Experts of a small language model: 8 picks a token, a variant of SOAP for the experts.
Below are experts of layer 6 (counted from 0) of a mixture-of-experts language model. Rows are named router (the router's row for the expert), up (a neuron's input weights, with its number), down (a neuron's output weights, with its number) and show model dimensions 0-159. Each number is 200 + 30 x the weight over its row's rms, rounded and kept within 0 to 999.
Before each expert's rows: a language model's description of what the expert responds to; "mostly gets" lists some tokens that are sent to it at least half of the time. This comes from a sample of Wikipedia text that the model never trained on.

# expert 24
What it handles: The word the and nationality adjectives or endings like -ian, -an, -ish, e.g. the city's, Serbian, Prussian, German, British.
mostly gets: "The", " German", " British", " French", "Japanese", " The"
router,149,224,177,199,224,195,139,235,192,226,211,209,220,240,244,208,207,239,266,223,243,216,242,224,162,247,157,153,192,134,219,161,182,200,177,189,149,242,203,140,185,191,244,205,222,242,163,200,239,204,174,168,168,214,252,210,153,177,201,231,197,209,199,230,204,222,220,177,155,189,190,169,210,193,199,168,242,192,182,222,190,239,191,237,284,204,232,146,156,249,197,146,176,189,200,157,125,244,209,230,197,167,257,201,213,217,186,221,194,207,165,179,200,187,174,211,229,198,229,221,178,207,194,252,149,208,242,243,207,174,181,223,251,163,190,182,221,195,195,195,215,191,211,158,210,156,205,186,183,204,240,150,191,188,191,199,228,210,171,182
up3,209,163,196,240,205,225,182,236,181,165,146,181,222,221,202,193,148,201,194,185,264,171,198,179,206,199,235,179,240,203,173,177,212,231,217,114,173,208,202,262,214,204,164,173,182,228,102,237,209,226,202,233,217,187,203,209,169,173,216,204,227,168,192,176,201,186,180,174,223,216,227,184,201,154,214,223,186,181,232,138,204,198,166,195,197,257,225,217,133,201,205,182,228,189,174,223,149,194,169,209,192,219,227,203,225,175,195,168,258,173,243,237,201,167,188,157,210,213,222,200,231,183,247,160,185,184,238,164,223,193,225,253,230,207,212,213,216,250,196,250,212,197,236,182,220,170,166,191,194,246,188,281,178,188,207,158,203,106,190,221
down3,219,178,140,168,182,181,179,173,198,188,189,208,187,213,253,217,235,201,167,165,214,177,219,227,209,220,207,196,243,218,163,235,182,217,190,243,201,174,158,163,224,212,177,208,219,206,248,209,167,197,209,168,224,254,197,181,171,165,212,192,227,236,147,217,207,235,210,207,209,186,173,153,185,120,218,169,200,151,145,278,202,242,237,169,179,116,211,202,224,176,197,230,189,150,182,188,245,185,182,268,228,208,197,182,144,202,216,226,155,213,220,217,202,186,240,227,160,195,178,196,158,207,187,231,192,228,237,258,229,179,159,150,221,156,188,152,240,194,158,232,213,184,243,206,197,290,184,228,228,197,219,180,213,197,188,208,207,210,224,214

# expert 52
What it handles: The, the, a and words like Best, debut, first, several before names of films, albums and awards, as in Best Actor, her debut album.
mostly gets: " Best", " International", " every", " several", " debut", " Royal"
router,211,228,204,207,205,197,145,209,238,243,221,220,165,198,214,215,194,220,248,174,199,239,200,235,194,197,174,163,223,179,188,205,208,176,192,220,175,234,214,192,268,220,223,190,212,223,161,175,237,190,191,146,145,197,189,175,97,167,186,239,203,259,177,221,249,201,209,223,199,193,213,146,228,198,167,171,238,195,162,193,167,242,136,219,229,209,225,191,215,241,228,158,172,194,192,170,161,214,197,238,255,136,214,203,292,212,185,216,213,225,199,124,244,173,195,228,249,200,250,240,195,218,185,207,185,205,237,231,161,193,184,206,193,205,187,138,236,188,228,209,173,188,169,180,211,171,212,239,176,235,210,156,194,177,179,236,230,209,221,181
up1,215,187,168,185,172,160,147,201,225,205,224,188,180,197,258,227,142,223,164,175,178,296,238,162,204,208,175,196,233,160,190,214,249,171,205,202,229,179,173,219,270,203,203,186,194,212,229,217,229,242,167,262,167,148,159,214,166,190,175,227,196,218,254,215,218,173,200,225,189,222,146,207,181,244,164,179,192,193,186,189,177,226,276,189,200,181,220,244,228,232,189,180,194,206,208,203,196,132,141,244,211,203,201,216,210,256,250,191,211,211,188,163,215,218,213,260,209,236,190,192,160,205,183,154,204,252,213,220,209,209,188,208,189,216,195,152,221,211,220,199,181,204,158,208,196,232,210,245,180,221,183,178,127,168,195,259,213,166,167,161
down1,171,213,149,258,244,153,198,228,238,213,239,164,209,184,265,165,245,229,193,204,196,187,186,183,146,196,166,165,139,168,134,225,229,239,228,183,144,169,214,173,171,194,241,175,228,190,201,196,246,202,182,165,213,172,196,189,190,199,221,213,235,208,242,213,210,241,179,237,229,171,226,211,145,246,220,219,203,184,225,231,184,189,212,183,177,164,174,224,185,180,236,200,190,173,181,217,210,186,184,226,204,164,190,141,210,287,211,184,248,218,138,183,208,206,182,223,221,103,187,245,212,180,225,221,214,253,223,191,185,214,216,154,147,201,203,196,191,204,221,184,171,231,187,170,196,228,185,281,175,189,218,201,169,175,226,231,189,220,202,188

# expert 39
What it handles: Consonant pieces such as v, d, b, ot, on completing a word after its first piece, as in Advance, Mandarin, Votes, objectors.
mostly gets: " Ab", "v", "b", "ot", "av", "ov"
router,189,199,215,165,199,158,154,218,190,249,179,213,217,190,206,149,216,241,225,219,234,211,233,199,168,220,179,183,218,185,230,211,280,185,190,198,125,203,156,147,235,199,249,144,186,208,179,175,231,199,178,189,143,228,187,186,158,182,184,216,178,276,217,218,202,246,185,201,233,228,235,212,223,173,227,215,207,221,169,199,118,213,205,180,233,236,248,143,176,224,218,192,240,189,206,230,184,207,188,182,207,186,276,190,209,210,232,213,173,226,161,189,272,216,224,199,196,198,184,252,211,198,174,235,138,211,216,181,226,206,171,224,171,169,172,158,224,165,212,226,160,218,163,156,186,182,222,210,205,206,159,202,183,144,210,245,240,204,178,153
up9,228,208,260,167,134,149,206,250,172,217,238,194,208,261,212,205,204,223,201,208,204,189,141,208,230,156,156,189,165,189,235,227,194,244,208,186,174,201,199,206,180,173,194,168,204,209,137,226,284,206,230,230,166,205,175,236,201,181,189,206,256,181,197,230,191,203,164,210,170,151,217,216,189,239,209,192,171,202,207,189,215,150,183,243,205,182,256,187,251,181,224,140,196,150,207,186,183,128,208,179,192,223,195,178,224,162,178,235,246,187,173,207,225,231,239,154,182,235,206,182,185,201,256,193,204,181,187,215,246,144,159,219,186,301,225,190,161,211,210,190,213,223,223,217,207,213,228,181,188,219,167,162,222,203,145,219,205,219,171,215
down9,225,198,197,247,210,219,250,171,203,175,177,198,194,212,183,173,183,221,216,204,276,173,250,229,189,223,186,163,225,229,181,249,183,175,195,213,198,233,199,167,206,172,234,196,187,155,164,252,250,178,197,203,151,201,228,177,189,203,194,117,151,213,197,194,187,195,218,220,190,251,200,241,160,133,175,173,223,169,234,161,172,221,258,183,223,201,237,236,197,119,204,140,157,208,201,218,215,232,196,188,165,209,245,214,189,203,225,228,205,237,225,222,240,198,207,153,210,182,230,223,168,159,202,212,186,257,228,187,303,210,179,213,152,185,185,221,190,167,215,202,174,270,204,197,193,199,146,170,201,172,193,158,225,226,191,184,189,174,184,196